python train.py --n_experts=24 --experts_per_token=1 --d_expert=240 --moe_layers=[1, 3, 5, 7, 9, 11, 13] --routed_scale=4.9 --balance_bias=false --router_z_loss=0.001 --init_std_router=0.0088 --norm="rmsnorm" --tie_embeddings=false --optimizer="adam_hyperball" --grad_clip=2.0 --steps=2842
Below are experts of layer 3 (counted from 0) of a mixture-of-experts language model. Rows are named gate (a neuron's input weights, with its number), up (a neuron's input weights, with its number) and show model dimensions 0-95. Each number is 500 + 50 x the weight over its row's rms, rounded and kept within 0 to 999. Numbers have three digits each.
Before each expert's rows: a language model's description of what the expert responds to. This comes from a sample of Wikipedia text that the model never trained on.

# expert 19
Description: Football and competitions. Sports vocabulary and prepositions in football and championship articles and tables, e.g. League, Championship, Cup, home win, debut in.
gate0:476538649515480550476471474461533525599475463454544547565548471454455489610471404606448548430493532517555412537494520544541463538571489514533488445461469466509459412478485408574474446491514415525425487498570559460519506405536472446455532606535499484478470559499602459515546415569531507498
up0:474601553474446512482507487412439514561451475422629450568517508488539522553505475494417586571535493544491465513570472489507469490385592454551525514474533460593473454473545495451418450506472475502420517463485525473517473502515559454459544563579403444510550504562530480491494505510554573353
gate1:480489491604440447411490453507482438568471478453555453486473561491482403412497435514514515462536537445563494485475465467531534465533469439471584517553547469498465560540492572485510522520475580521448515533487534442453525511424451509532453537476468666450533519561547477425576536492518577489
up1:573582484387417560399467515484483502440503504599461437545553541543476459444597516453582569490512425544533564481509505422592533517410501418572523533485450526459550530526518458482510555484525547491509520574569433431521540445475484459487507383476512476583542526455533495461498466352557557466
gate2:559480528525473426528390499558467488475431439447513417431489527530446400565518493501514533505552477483472612510559600463503509495428466438518560564540547527485508484551507557572444432470522503525497462540412553542514505561589473534509434475500496469488525494574518575465503546504573424492
up2:495523515471555501614392402528515533481481494486530587555536451511532445500547451599557386529562469466390540442520395478547477489450507534515461436497456500570458475514512484493485468471547485420498498589461605454516423524464537442517440532508504485553477499509514553543511440499523416446
gate3:519373493526583525476381422459479488559491498560514569529521473511424483542617477499517466480477503485494535462475536568432550544609519500520512513530480439506595415440548522600562533511469474451541434493512512472455516522525519623490488488588498543453414403477490510487473475562440575505
up3:515517557410520544540540565534549449561538519505476492492530489472515526420516459495597515519452535573573471431510517568532519500543469382441568464555508548636455483494528526477488511539459604464576531512509426443529516438543622482511465516475467406512526479539498476487470613416583412547
gate4:514454563457477469468502421549504585510422535432569433412493510458437550492560519542482439467494476459373471495567604484499490421472456488510503510489496548443606548615470421509583399552413515610515474481530459561478542501371434554518525544525521474487495475517542514543460449555530525468
up4:478467560528492592458461516448591496511519382529434562589488510511528465546505565478477519560548553571537592517558541430454501450565483569460443546476539462519403491507493525543454489458539558444464481610495507468532477420448544522535593455440455483477509464490540483552496488427460521555
gate5:530476501489545443510472512519532515435471440560558408371501441526467535471569599528558445547556471459537523424484459582575519533534550534589516495502512465512613478543428477456548531514430544491553562499460493436518544489407479430433510492492548572438481465492497552451544526434554532555
up5:496481581536399574511557534545464442527507493422391555549541535479500495570451388456496512415484519481536468553591621442450443481501438472577443574464494545467458513501434466587455491447512445510508491553521493519486512543568456529573584500486472463560521491438493506556516486455509425599
gate6:539618457460549520476560544511467501507644467453579498438553594524532522599525521470530502592575551516538547485514439450558556531425515385457507498433568480505494578551508507578533446547432597497513518513488475521365471515549425489566473459512523594533477465481393487525546450485462445489
up6:504548503509559499497518481458486448549599481357517453480533586552579524588414498525573566531537480548426527389510433459479542472463532464485493446460493467571494442509443435544495520533456497492479472448543473467494444461496445465543514565501501527507498534470417536490516448405517552471
gate7:566504451561551492487490519551448580510471508514539564467576397496457530526513544440533494458499594422503481486463436557414518547455428536561463442535522475443562447511546480549350542494581579501415488422607580476559520460452492477474440444447466391549428469472600527489477579468522515517
up7:488525582541480505431477417488536498495495513481502487489481600557515479497471444514494530531547442555550455451543512467516425580448499540433536570497448469460370566523458502519498484574493482513517457492432462510476477521561493596427569499585545506409578495475462538435591473485499460566
gate8:538464511491466557614541510463545548487409443431582479492509524514527469442485521524591461528496546540520480569457527531525483431531444422535564456534579427466529403500446488365569531482437620575474542500526537543539512427496495514511457544497499507486508414504590460559397435495575570601
up8:458521496510509468477528593564516448573460492627476520512502456420397493601503461483567497507505494440545558503515487428490575551491497529596547518531459515591387473490400416617498379443550428509552502479522508594513573434597490549501410398483454417553474460546496501546532492476449464480
gate9:590533459465491480481412545496528513424522568549415548459480531496465511512451616530485373485445580544441608525556411510444522482499506464579422462481549508572477483546472544547473534474584458546402454514549523561555497484509494557589484578519454390538431535520488612545569489466497482519
up9:474439544498567495414487514522594504465389584416470561411451582481511425536473477437556470502449497480495463474549552498519432557558424464545519598519471494515455560515548518555471552513488434570485475492486459433394490571582532550526560499478498637505547511491551508524410518521442528638
gate10:484546516492503513504502441454523499403582518513456557519500409564568571589495478601517542416613487560570506403454462474594473373448424454454465499520516461440554519528513535541548524563426587493421480535512532438560515541525475513491462454417443544542447470478533458511508497533468478561
up10:462472538446490440459471503523528544538452471504421473457442509458592515555524484532498412458422491567405565491514577547465511534660483513456575448497570494450573546516477453629553460536479515574489462559608499545609505474492450518550454510474447615488436540499461487416593465563469513353
gate11:485417496518458437554503421549453471528368541510443455468522535560542503475514503509457538430405480417479517520554507554619579472548482463476489568520537538578478535525528527556577480475506460545596468538564494502520519509480500471548508478489456542486481443462529572454476627578526515404
up11:491492470586497445592596470467446467527491585521518430444482473534498596359446573589477510491465550520537577482560490493594497494422489395475512532593506548483495475518534553564474435491414491519571414448542414510533544528519554500539478516403474473448451511532559594478489465505508513437
gate12:467483439618515581498540440500474452496563490554515447509491488484579570454457460404471506517544508458462493549416457607540510476396511470501495517516464441419504470458502491480473556471444528477469540499491474438459527453509473421479487436495472576511523525532526481509526472387483527434
up12:477544546467498531419447560551501470472468565518455494489537569449476441518573492519604569525416536540463527464543626424420509524601465439498498580458508533550489446500437423531527461548537468504566474518468536542534488543492505558477524486464526515532502494489487545543488507630519417584
gate13:441591433517548573425443477457545512474597521467524479457412540555557453580473570497455558477382424583433498420517559493471424561430523498450515577547514503520497472603510477526366550502504594467579430586555394522532490508496510448439509494436576522431484452471452537484526400478495538500
up13:540488454444539492574567488473444478465528463472480577538575474474531510444589567494502436502536503543598606455557588492473506527498485500448512464483480510503469449509432487543508549474549486591454494544534529490571449480499575491458436473504458524471433504465607481503509508455456377559
gate14:551548568503556428555542404533464530488418388432571451551514535560537503462532450508596545466508487486573544482521431518439428520463505500486511547533438460519527414503504478478461494478473612450503469449515546519473546451503488488458512448514488482482435515545512396631495544448542538495
up14:428456477438489496527537521507479491488514497466521482425474439477542476481584532518528455534460549619532501438542513584518499576432470528401567571391475490504488477467503438604497510500483519566417510550473497502519356498412539544541595524571564498449614533479472553550545420539521473492
gate15:541478552486508389495390510400466548486475456533416457462484458531518535460534434572458518451508506533483569411411503480508561470544394484589504484501530476502521429531545467459558476545448444574498567431430501400489548524439483504601516521399488540570519495460571472565395605410609617482
up15:482465513509596439529435494485482524438450460438479414439473559512542487482442494568484535432591460531492610483498461500492507442554513467545514466492504538456546484547504500482585486474420464478536587446434500486541474505549509503633428518540515515496540502500516579545426473464539603596
gate16:505590580427521538422453560435532587482507487500447441489513561455549466485480417473509534501518454499475471540485439569558533608522353467475461412462437428539512474402511559483442520529552446564608443475441435454539606475474429427527499602524545497528493519540534451471485483490512539541
up16:410531464459533423534470536630570469443532543537522513518619478560476520500489491455442599624562469506455444605504451474513499502475462540508524459524465514541483442476486518443500536535552519547506628500491465556472448486523510429562444512441468548488511494488535441521387521587559522454
gate17:509405436598513564515532475549469574553583466602503528476401377528482453415468475567475504457447404509513537534443579540507505499543547501518530530496549435509516541513544489586420484548537546530561513446522468503406467497529535467543512446400479500502463506595477549379517498462502459570
up17:501435535528484517465521559521502541499449602469433602517531491514518503437508558487404592469485539490523401463523512575553521555538518431572568396475551469484476541480474489557503479526481550590552471477470506528538489504523408438630466452490475560468450495505488426539580472477476539528
gate18:613612482447501436537496407469517517525461507508580443495485489449398527563496477541473517463558480530649430575492366545539512515484542483488480476532509465598550537484477535441486563473457528371388486520527467476502505547487540581448483482481519519473505410507499461494419475487479491600
up18:509497612548463444513572395449534480554581455477485491489401489474412540406433527583464543527568545484515459483472468484539566531514459501500492499455585512439540518495437524537522522562447469517464500532491496415566486432566533476479534510541520492492506510455485396440443479465489561534
gate19:449514453544683547492540541553492540481341526379554462508538517524507474565494482488524491438507451382510556498551511544447520492457419583543502437504427576536528523479524519538542496505495518566468515522546474611520528576506482513464518580481565525521441419475576463547529584493421438542
up19:489538604508581519525446506508491557533398485560457502507500506541462400548476513483544477475475507385532538568506483529457443500581513660538441410532530535509512423441505467511477478545576469458451544531458486501520521448555659556446615448584562522502487497500481477506473522475481463486
gate20:540398555449509426466397560477491478485413464387489469448467473479420529492466516481445551498454556515532477428458576561488555501494497463629529568453569443461585528534474528509477541500532519499459496582528471509591648512563535561447479536417520429463537467525533518522438571489492483455
up20:479624426499543533500474520496424433549424552549556549546472449425449490495479574464486539454442487501567520586502529521417477480540573491487586570489452492567603435540404395536505620520460468499464451515633506591540576539479478515426445459462533455456502462460511482474466532474519536547
gate21:494517497488552539551488436611527530487503505518509451467453510418459452510431553574522460474483557507482453517501587490393558536454436388476567457481440623545459394496401496479550536547482604535519525430507514537510493487483390548581505580493586490516506523412540543606536476500526536508
up21:547503549463486457555493416486489583477411487498452597545569510527544518495542460612444586474513512527416571534464452387536497501420614462498504552508563487600440461494490459531575551528546499505536446436518548531628466470446600486435555494547461525447445443512506435458487394584552520495
gate22:541495533541438547505457480432564473529460525597451486459502481672491392525480422513555559437531486524587489505544514476486551507445488511507506529477494557532553530597497501548445467529437470472513463396551503525477477469542488458473478579518439470497472367458546518513491543507528585582
up22:558497622492501452411514536402485493454569529413508478539456473519485539459478446508485445494472480412496406431479472559443521493416497547514510521530481568401519381544486489503500542428520497512468522459530525534469481532449474557476571595484546489542539485508520520564561514499476603412

# expert 2
Description: Word starts after prefix. Word-stem pieces just after short starting letters like c, e, ex (e-igh-th, c-uss, comp, app), often in music and album text.
gate1:487561473471438608549522435445524548573509553480449550507603518556511494513466503497527549412500532459451500523413405422523481386419470555486488437455519467446525489544514495570441520459500550495465380590529493500546558519536498423446500560556560399447523461493480536505501569461470497542
up1:482542470518601466524535447425357472478476490585461493460448563494456487472546491522529541485567445505551412521489400553543502518581548563513502505488454522508531441514442414523562474556461426497507445456515545556442531521441528559446562461577339491632523509448571497424513506493542508582
gate2:443560423411537522510567540456517518507505515474448476485502587626523443505437449540467464573408580476504394511587514477510467576534541450501432499487516520455423465468465545465440424524563464473433570434495488413486450516379578536523601538455552514500528493544542480555508493549540507572
up2:541484454510473560460456508550451469501486438533538403482604512477494456447516454423467416469542405511448599534501489562448529455486532532538530550438528516591521512518492525432510618473473424535565448406526532589581497511550521475440589576544462462434520513532458504470443463492468458508
gate3:484490461453518487512532600485514481565489461577530520473472520504527435479474491538548398549510542493402552398500620432524546568522486510441518452514494566488459435531462412453514502547500471522467497459495429552542488429505558458474483544544478488508537511486447614445502533433533433520
up3:564455480471551499560503549454476505501552501490639567561491507478435466474534487474478391450468462419526524383583461416525598513516444483530533418464473516663485545434461507479530457524518482512558565461626522576465474503472462480540463450494471483391507492472459538528461546522502494531
gate4:524474601522531537478465526425579470463597443495484466473418540502568531539509510413470513453436497468503535504534521553535496524476508549460463416383529462546580475549523549464569492460453541509527598509487467498476548487438565465548453526488586464552534468496500507521506458506458534505
up4:511472502465581434547417500498430562510425396432544566491535557595476416465513471440536455346572498423485537409514464506549500458529498476517510530635534481520575507498547512527452486482497479497473516528533546575412537515579571450453488467486490593450507516495582441521537569464507518545
gate5:604499450522426556536540532522555485586503529502527557500495532542485463480508469496521451473443547544453404492551495498528500479452519504498587460511554555482443493511518537556468517441508593525508471468654484560374536428478447545430482490511552489468506459491507489451464437591515470409
up5:518507520465488577604450553481437434514557506495432550542455393557576476510496507480533485427394479413478525549528639607464495468486507542477508443440437583473409480588488482493449585503497429584563540458510441563542504525431494570477536498443455524544513541469511430542510479508485467487
gate6:530488555529514542573549463429551468487499495537577413495464549496532455480558520505572423481387524423519443411463483561508558508665504464563451503597495556467499483519477521532549491458558502537365510438557520410529511548454522531524544525469491509558542497430502457558439442559506471536
up6:417430445527407452521495531503564470472503580459556472478579481524523433611516575443521498512443576461581584484519383540423510482505522578497524560577473512482534520421610424489502527549540555427425489447480498498498558459445539561483492513509562527555536476543461467470437487531526482566
gate7:470602471466449708478491512482473472534527491558531498543510556562498485499470449552573474573509567488478428492512511465545514536522531467515524566496572457474454475503520511470516459559480437434386483511420474426427475552516606542491515591473468512460481488535469476542598477550555448460
up7:486571417511404540529540467558494503575511545530510491512508577533448387539448562471591522503482485461430535504502538529477411543374519435456459639469554445524405492480597602486438630512471469482469399540509510462487463563554485475442513501473488537511498508533448461505486485554570505584
gate8:489464473476478448442441505442505441468466344500510468396486371558521530465535458484594465477435428589506429504577589504508525573510554615501506532440472503433540497495525528500543556484444553501530581505488530540563504562517583455460490487576514533482540484600559509508469495558510531514
up8:478528483548557484598569541410420472428540497593496452478452491505479498438516564464524472532584514416529522495469488463466506433533517521557474569541490536486521506483495433616579558436539572469528576446575495454542462461506462522537372498491613530493507390484520507527437491531510522529
gate9:541560420539520517517496535524488502488549599562470441544477483544566496485542467509431422526527483444476483492502482467426506406579440538522512458340495674589518437461486541550499522507511573455541482578540452496473407520480484563411467491509424555485508425544494534560598520482510504374
up9:431519488505498499492507469548527450540513444511575483468508539466467504508508506455561547492483494581567452490482579425548551613444577529507451521542434423540495446582475479548471436490425416481439483465566459465502490534464464430511490457494565520446564580561438465543441472551466460500
gate10:516419469472525483554503540479472580481494442542517447424382613537524445529511468512447389474544558436489550530424535523474520505555488504554517533521520424570498520527439482486452524449536485524473497467433459407514589488499459488479544588518538422541514491500527415426463421465456511547
up10:475544553432417535544474423525478506546473506530396583515596414529568523479484536398565508414489436546523565423443571521503507464505525520557475511423458533468442522522510410554550524536459570514526496585462514513491463512481472448622475506408477495348543454440520602430489522536544497448
gate11:578540371473437544468417488492588613560586525542602536533510517566504504522403481502503531539455480475442574501534518421506498575436579514551602534479474512457539504503529519529424465421485527403413412520496454567498496491519535563432431516430559496433602455519481522545442487495510510445
up11:501494504492469499498490530433565420517518466514426525460546488509487439514553567548414464522514471509537491513518500544445480539482519431541496497511532529440471453528556523438520531467532461525510526475507566528486526551509405420575487415450557478440515506503583423490570456534548455439
gate12:479419494539475418539455502563630493527467548509538472497474463442491467412522462447506531402425532511444497490509443471504566423473434554511454513431466554505578585475550498496541512425453576490422404547482506499422496491500458466535417473533461591454542421539435497521447527478556536561
up12:468542452486478534567544483524541552551527530534466550503517524502477477410539466467654537572531449508531460482427522485446464509464576481454470502553497441603431398480463468402483547547518407627489519568451444458512508488560563526520481608514496448563495406507453533448500523466408516553
gate13:503541458492475499521537470583425534531516536484416544505522476489332424454576443442403438493482496507435469517487534582599506508561550600481409515471381523504480500524422510510451443541508431508599528507502524496562532558395492604542476549556534474513612603478463458522461502504494479599
up13:522516418491517537457526449574473487413549476493388538496541535474470515555574459446584428498524462546443397493526449534415498463492528528410547449499506501509538597418492534520478523474517499474484496524517449486615564507556505505533481527459519510541568529473546463418506463634526464492
gate14:450415643580455423549485500498521504540486472477594541493550473422531444463509577503515504524551499497432501437504514459506569510563463531638541505504427516509587610512510540499532516539531494520559542581575533487519424500444454506597522382542569543512456528549573449521501472481492558515
up14:507487554554453480550514415465507540522488456533473462534478571572540527506489580462472450441510541527455515461556453376395544424485491405572486475542513486504456420488570451456491519465559493473550443516522471442428537491650501458484502510527410517519479514548474432474539542513573543370
gate15:507473435431460533510522466544597456475512557566487548516476458448482508449520498575527357539470546520446495483577579518521549431454539467451528443505462573470512472513467561485520361526505514482509546476500421612525544362463506536423447514504495449457567507481570503509419554514544534526
up15:543456500522502525442524442502465482569504564465539470534451569475495494492444515436550458454524491449486477557495455478439562579503599438509613487439509537456512459562504450446492434432574461490475515437531456608451524528543375413475550574484507563480447442530575609540439540519494531446
gate16:444474566530564400503380530559498626471482491499510435444522508536487510450455528541455425514551489507541525604535518543506583401468571517530566563430525539456499565509492437530451466466596569445476583485543554525484511474512463470493513497501457618476472408522559485521509490399498527470
up16:484461415621488450477464516445482485451537472509458483510482443539573539562426504519427552518540493538541557476461444526468518461470512479443535552513546477440474493534428465593471467435490508437475553562545469509424420397446651472515479477452543540508478461514476485497450551472552561508
gate17:459390468527582428553381539468506479499557427619515500407479408463537471516497502427509465488501500428614602537532475569509494571573486577543461529483440497509590543488537422511505460501530532528437552558459435496559541554466488469564482438445437506471431486457501437522475521456449500429
up17:492443484404543440563562535473513473512527462563523516491454534459409470476540431493507527518487493452485486499510577537514517553484521515512397531502484430427550408515576468495485502521564477522422546566490441446575498593520357536480501542491473391541521513530508433549527489398434468402
gate18:479528424560556494434494530554487522441445550492449550460514470655484496388617485468482560477503445477468512452542451503590496493484407543612542564509507501469475480462571482436473521516471510537493491554536511537530412567501487527546498548560460449467513421424476549578544485526456531499
up18:511606561494405501519469413450576443517574597504533493527462517468555459548397551529549534497378499578484505488470455494501499420479475442470438484475482429572488575533508541495519523457538508552599466476525548501518500510484426475499509515460462489445511491530435477430461515466444417485
gate19:457406424505537493520475485469459455421443445511459521440557615421546519527492488503501522502644500541557522485576451556484504460509476470440460502471514504512634476518474484498452562450525444442511471486470397581507541511518463431520584523481541517430498491398529509449550472458485456541
up19:557450605472476593470513411505490538501560544445453484511478538533497474454474458546463435485454469453476435545497467522518498505538554470551438498525508513525464573484497479514461495565473393560562515390518532462426324572566603507508488546433476539497556481571465557557520496635456491533
gate20:534469461463554523521443554481539576523484511459535651491524552485553364542449484425480490465382470516580527490497525516569451509564516514556465544485476496546545501518572430456480541430597483445497490480453498558502518534493436479450474578443469524525395420489510525556557625434415525526
up20:515600493442477433391389466488439488491521466542458396462455491471396515551473488544524426434482548540475371514468501505465531555467543474422519434510531543384506547485506475534512602642398489559476524470541531505554569489463570461541555535647568487542536538487490529451535520568619523516
gate21:546654508495490556556524472449481468574535507578508444555496493548548517458491438487529503505431524581521460497585504460514506491454559544486517499494569512518456447465576492501504515523367477456500450545518517537509515444582545487361518456519551551539550412525440450568499471521512624508
up21:513461545477535471445525445474461568483482472445472496482544484487543546444491472378498523459434556459604579495455460488560506462463533628600438527613406501536574498513454489480538531490581457499478525463500500433571541521587466535614481481476425561476534431441435414517539535498442539527
gate22:539427620540542494468491621564524480506455518528582528398520495516423444517533490622513542478550571406464480495562467548451489496520517495477566509439522485503505513504440517486525534521533442551526471442466538627458487448541590499559506519452467511464470436463537469579492507457481500538
up22:534580531453544350501517486505394509454437588563575528427458472440475533513503442480590448475543583598497525476538465477435500509479535518444548478406482434483467555477485543463538376568463521526485476452484488500492590459550520451506550550585529439578523571545457497525557522541560481604
gate23:523504528442495556508483498558549561454530534507476456521433607504506557496488387437536537467531495563523516506466524554547510556483561407499501528533560473515539611466494523462489476550438448525427492489484478464392436525540564497516548422513510526415535455410449468544544433554428412421
up23:579501421552501417510563540437449487468511500549511544524560441477538509440531472550390527508498534472567579585428508527516470383499463484508558463439420499558574518487454533456512551398591520556426514509519456441511468522451585487508479488409471517406403546561575522515484515496545485547

# expert 20
Description: Pieces after M or P. Second pieces of words starting with p or m, such as P-ct, p-act, m-en, p-air-ed, p-arl-iament.
gate1:556486515544514586485536496493488426520543557468425528562496484493498459466475432533537536459489496588495507532383436388475485559576482473473443486512533584551422493527470508526422416469486471517521438538503432566451500528402521553472524461571516498444504503466452522558478591478541512423
up1:558573503483548469505466578541501564445475590457527539439389503476486481543429490580497541425562431519512499479603466473439470424436448509546535515429444530565452504430495488522511474492477493502565428515393475565526561546485519526524508473476431480395490476446520549492598482571473574437
gate2:451529499400581499558517566488569484487487567459496464496480464465404414532459578513488439479487498444523587523481489480437551477522597486499381555492515438552469443550455456522445543418515588533512513461548380548484648465492513533471406523526456486453469461455485491465534461529469505495
up2:536483519572576495441418471520557474442473413457586510536455562457503495485377477507508552440609474517400530517537498445516504547525464564549520476616448505565472414474559488438521462585439458495545463491515502436502591539531496496521483521443485461465466520543553402502596482401547545435
gate3:449475552550402547420458628446511503382578430479564425530591524515494428477411602484491519531538604520491477544468566505493481516435463505542593473515418480474514557593530501510384502419547478460468478432531443561526449550563460505474468506511537497476487549466483438612520460541442544483
up3:560520505578457466537513550580495546516435453485483540627560532491464389391452538530495563523457564510522517533534464516452470468461532440477524485452503547543446603547480556609590464491476486503534502490487524535523497597488457518522482574453415476497420614453381543503460527504494474569
gate4:474531460501521458508560478464450507557522542504499522476477451478522514592508509520511532451532499493410584532594463469461608557473560455526544530477445561559446515477573478557566489499630453505543505487489498597542511437446486506519455428443521415559486360583495516467516497448560465462
up4:478524564550436441468535456504550439535431460526488534487484583413476459529476462465596578578480510584534545430415420473557557540608502432571483440481582484496364506543483529576479455520511524418555468490540469547457607488550418482495428577493482532449478567501460547467572479504431467525
gate5:492509534544551541443466571513569527490526570472512495547552518477419460465545499573535464442564489508506514539453477480402532477512532523496469470543562513520533480491566578406430475479552476462537524545546422462369474382393502504452438408470535512437579445525515403476459508431498453497
up5:484584432426486428519452525527508567499510418497454444455510463531525468498540501515616507488505438593483418502630537516477477461538441491480576497463540558494420450545458485484527437461534513519584466590488562499548592502383451533526499584444411445431456498507482548502578519449632559467
gate6:474391548582484409466459536506664519526579561469488552528452438619391485386531508452522439399509571500492475560497446508526404526482580414578476494509505496554556551425489471500494481497520494419492488528471466447389407543515538500545466471519523506463564442569581543617454496582465510516
up6:451428512600516545437485530542505543469510516444378439425429488521443559468554458494550430488530507456465442562430493437466510540489489484507465541565537370473467588413546443467481564490610570475508507490476582452486409529591488511558459583446487534483504469570569517524363492530549551593
gate7:573543483540403539460462560494453522449533610463619513438543479487515410495413555503495533466468568504457467446532425490492633420437512516558545557465480552493422428474478515488435485487505406496503423409516432480504505521495477482483526416525528507430451436536562497532507320539479535496
up7:463493505517416474450461506517391532502512476527517502439497546532524416441559547503573537535518521542447416421488547556492532540428493475497547533493492459546524503583443415511554469517596550496489488567517536474512578573488449452519407418581533465507508482603564424477469439564525409454
gate8:419523567546611499416508605472464536532522492518477508505505547512501400535584505576552538485517537472469452549457552471502520568461540510480480545539445506517586502479504493505507480536474420492483545545614449611445554473605409407506513508554430536427558390510643417580555509555472574492
up8:438487478504583521562409439438497578495498395439497490462548373557482497468575607405503539465487474575588528525480505424551500517519430612501607482519439417501554487457461462425517517576500627474498498497498430485486502505457434471526446568461446522496525522523568497569515499552462483532
gate9:432548502546601481474569452500408524487514509517639499442446518501599540541553500442560434551583484544512470492457540473611439487525482516541501454580429467511572587434510461500491504511365489442511518439571452453539524504489466442443482566479477529566485503499575465531589432473496507541
up9:475583423504519495468596510538464558557510489456491363506541554532471540525556443575610544478580510518440408468522516442487432604461494428468459397549481498481513513510556412455469429525508520479550475607484566502522469508521459568534514581507538486542418503534508473500518471442500541535
gate10:542464473559511445494617491544448518502579486541482478455506429494535481540455507535447504505489497480393462529555555521545488504583514531430445486532471499408430510582525492512530531516523476530459527423561599570591540551436538537515509483362433546466441452457484476519432391477492455486
up10:445557454531518548452360520490518498540585577458458548458577510508461546501421489482436468467486475458484481407486583460494600416485379516499519534563522515499500504533424580513488489480495455484454519556532492585449580508443472480509598536508555483503482417580462529499469510473503475349
gate11:544455485560540531468472515512480484517540491494496536399551441503470512444481572534487482470473417468466558543538557533376531467460607485496516461503497477508571467467437482575467470516507577535484538486491484567488490578556434484531514572496479489518553474400509497503443497536530624423
up11:480509562523566449447367482448579466567520541522467516470590502487498453595533528552450494585460506479445497523433540503537485483445441547515517573465432392542550484499502496467495449480543543518538399612519515545504442468498504437501504518482546536426520648411529534534394458504513545548
gate12:394452531551569444453457538474525517499491458426530452520447425522579539520503558449439436519595437468504458439458612519551381490541429535496437512428552552482578419508465486492578562504403493474371507555495476510481500521459537511456512465460483518581468529523512495559455476473436469432
up12:525454487547507488562460555497537537473440455424491534469446545512523473553474412487476458378537570452430486459527454524412522512488516511542549376583527525523504492511431335603433459567549528452488511490509524442566489529522447478433498494557469503494531465476510515465485521495510480467
gate13:440463536546465571529413511519569491481519407533446456486544494458523553600511471610452499427471585469474528534547503524391492431408498465413535575495519493457514414498484569495534435484578492503536614564534502483536541419492441477538483536551403499398537597515455448498517492455475533478
up13:433528496469423569466484489480513528623542508573592434458423472399551532434541513472450510490490494485488541460474472493508539507515581536482478551590484478482541489442478529529465493470506439443509480552581454576533394430514543466512480502547516532480544509504460521434536440515491526499
gate14:609496535560396442484446598520521464569556463463428511420501436492530412568601542501440491543617454437474478462573451452588561470501507476455475451531505374442475434463457543516411551442531541460539431469451524507509496509491482458508474545487571526525596484563498626523552463476525555466
up14:518444536466505506622507550533444469523465554580461421467486463504473511471539408516460530480559449387466497568572494523561381481527427500532526453528488488496525418515496573486518586456488542537504549470529552447596513549523466518575585510416542460475517619440450499582415490452481486450
gate15:548480529467460557495605577528499455557522481490484553389424464529512382482473502508502542486477443531523513465451539466425437445544486467491516492582503527506484435531402473485513512543497483517478426512473522566483391542519484629482469503528553519452509558340518503423489549486528619487
up15:498526535474507470562517537426466483553530555530543502618539444503507522528472447521479533500496434562514508525453502528477516527444432466568455482567468449520515510444554478496516441490439475478509453541486457447483487490570520448485592365493473498513528522536383419558557492429479327496
gate16:554522514557448454489510402600506566522584546515457525570410527495470504506550473503532463467629457534431554465567553477457520507492561548513446552563518518483498541517462479539537426518572494406453512475496488499528556428530435590560432524475509478590476451399490481389591442451459502338
up16:433474603597456495594462477462512498466428484487523546489591443525522511455433540552486509485555537468495566520516462494482458465566449585481536566486434482442520587443481547495506491535525543449442439490448398483470515552489515530538546513405451503446473506501536478498433559545489501581
gate17:584396565495500455477452440550551506521520540486434568536515523494526455415509425512473525482388429390544508573432566463513524486520478448524545475512552610507575437466473525512524490515427470615562410523519483589439476586486458574483416504561463480496504485553577615517515547424465568538
up17:514459525563443556434454388547568539513424477520460550557512479473512525543540524577481500530507394559499474454503576506505456446467404512515446581510541443493471454487523543578513431525565479568479538534446470508488542496426495521511501468450493533454533463579422524405530499393590475468
gate18:435473523525525484491490441533559501584504441504515537457591430498545403506517528523578464507541461542530566418401492426512517447528481521506513489424586561522412435534521565525538437566565563547530417457462476417489538541407514503497474547426454536518511514535504482536494557564503600613
up18:537446527568486474482460487531423519497437584448519472474532439558414559534544491560524564413403568371615491451573488493550487455461397471535526500522482606492520446547502463508445528495490489491468582467587371561505547495517465468554536561527597406533466508450576527488532465485554533565
gate19:512538558563520511502439468477497502600542490485487658523526651543505445560485608522572511508569508479522542447585441452458554553467575571423537418512478459411464541471530423585454459498542442437457540488475523534489501419499557497467512480446487511444491380553475545436513450458484448405
up19:509441477504447548624492528506543524512544527447498540528600543473403530442487492493572494441493476443673491529573565502535483525470459514496606499496478533540557499515558455502414521495511442412451390532504509608493541468556513492467484503620542473469480456410481480517495526445481449526
gate20:518455475509435528592516539535589567610511513504500511490468475461447568587475546521538502480457421516450535486539467540441485498461529350526493509487556581445598527451511584518464364478408543484467544485435564484457537499566523537507552502547502446523494508544539480429501493480464536510
up20:551564508433541508551528606558536533433576529533510405492546444546491484599486439447430498505502451539413441458518496510473523483464458436514588506571535459532543495463518557500452504507545483580539521466491500462499529419542528524481520585594597463464490539525541401434464466365597487482
gate21:546387629492526472512528478582552512507500471499474479564460505494545483474523478543482494435582529461441499437484549509483505500649519514541436517501401467467498467487392493596520458485405414484504444419495461540499527491457494488536530577545442472552495475473591497498478509599436473458
up21:504500519525560616478477588419479501515467564436441482447516583456595509557492532550511457524569556415490540495545451577462458481451478523471566525547474552440475467459536568501541618430628527501503550463502542469471512516448459497499544495456512549480509461519504489541501586454518367459
gate22:531440548557607523379496455569549563521424519483473478469565521657465430465531472575487494544473523470485559554470577549543460487556516531479496526575525567464491574541504471611486502547567434522486518506476600530444483407520470519478531461481447547502460472451476503495520429623410423563
up22:560564465542487461364457523493518488554518597569460542498472488461430482477473445608509483510475529435558516425453564511430447620438475476462579535493471547496584533556573510553500429476551433588502533541406553503458514526522506583458512492472487508438467526465406522433599467449480587536
gate23:549501485475460539426418547543463508494520459469453563563475537550491512447474452442521540477457560503546469525551479525506488557477433534528543548416516522514409402593542482490477502419552593443589498550453526521577541579561457584451529610504537435523514516577439490488479501398552470480
up23:490461493528449460444594488460523454518498343513375536533477488512404480500399475461558463455529367505476460552497501549530481520526551612565533475484526471509521510542514540481472404488497451515486457502472477463514477614517484442502436507576447469437475446552496468490445606525462449501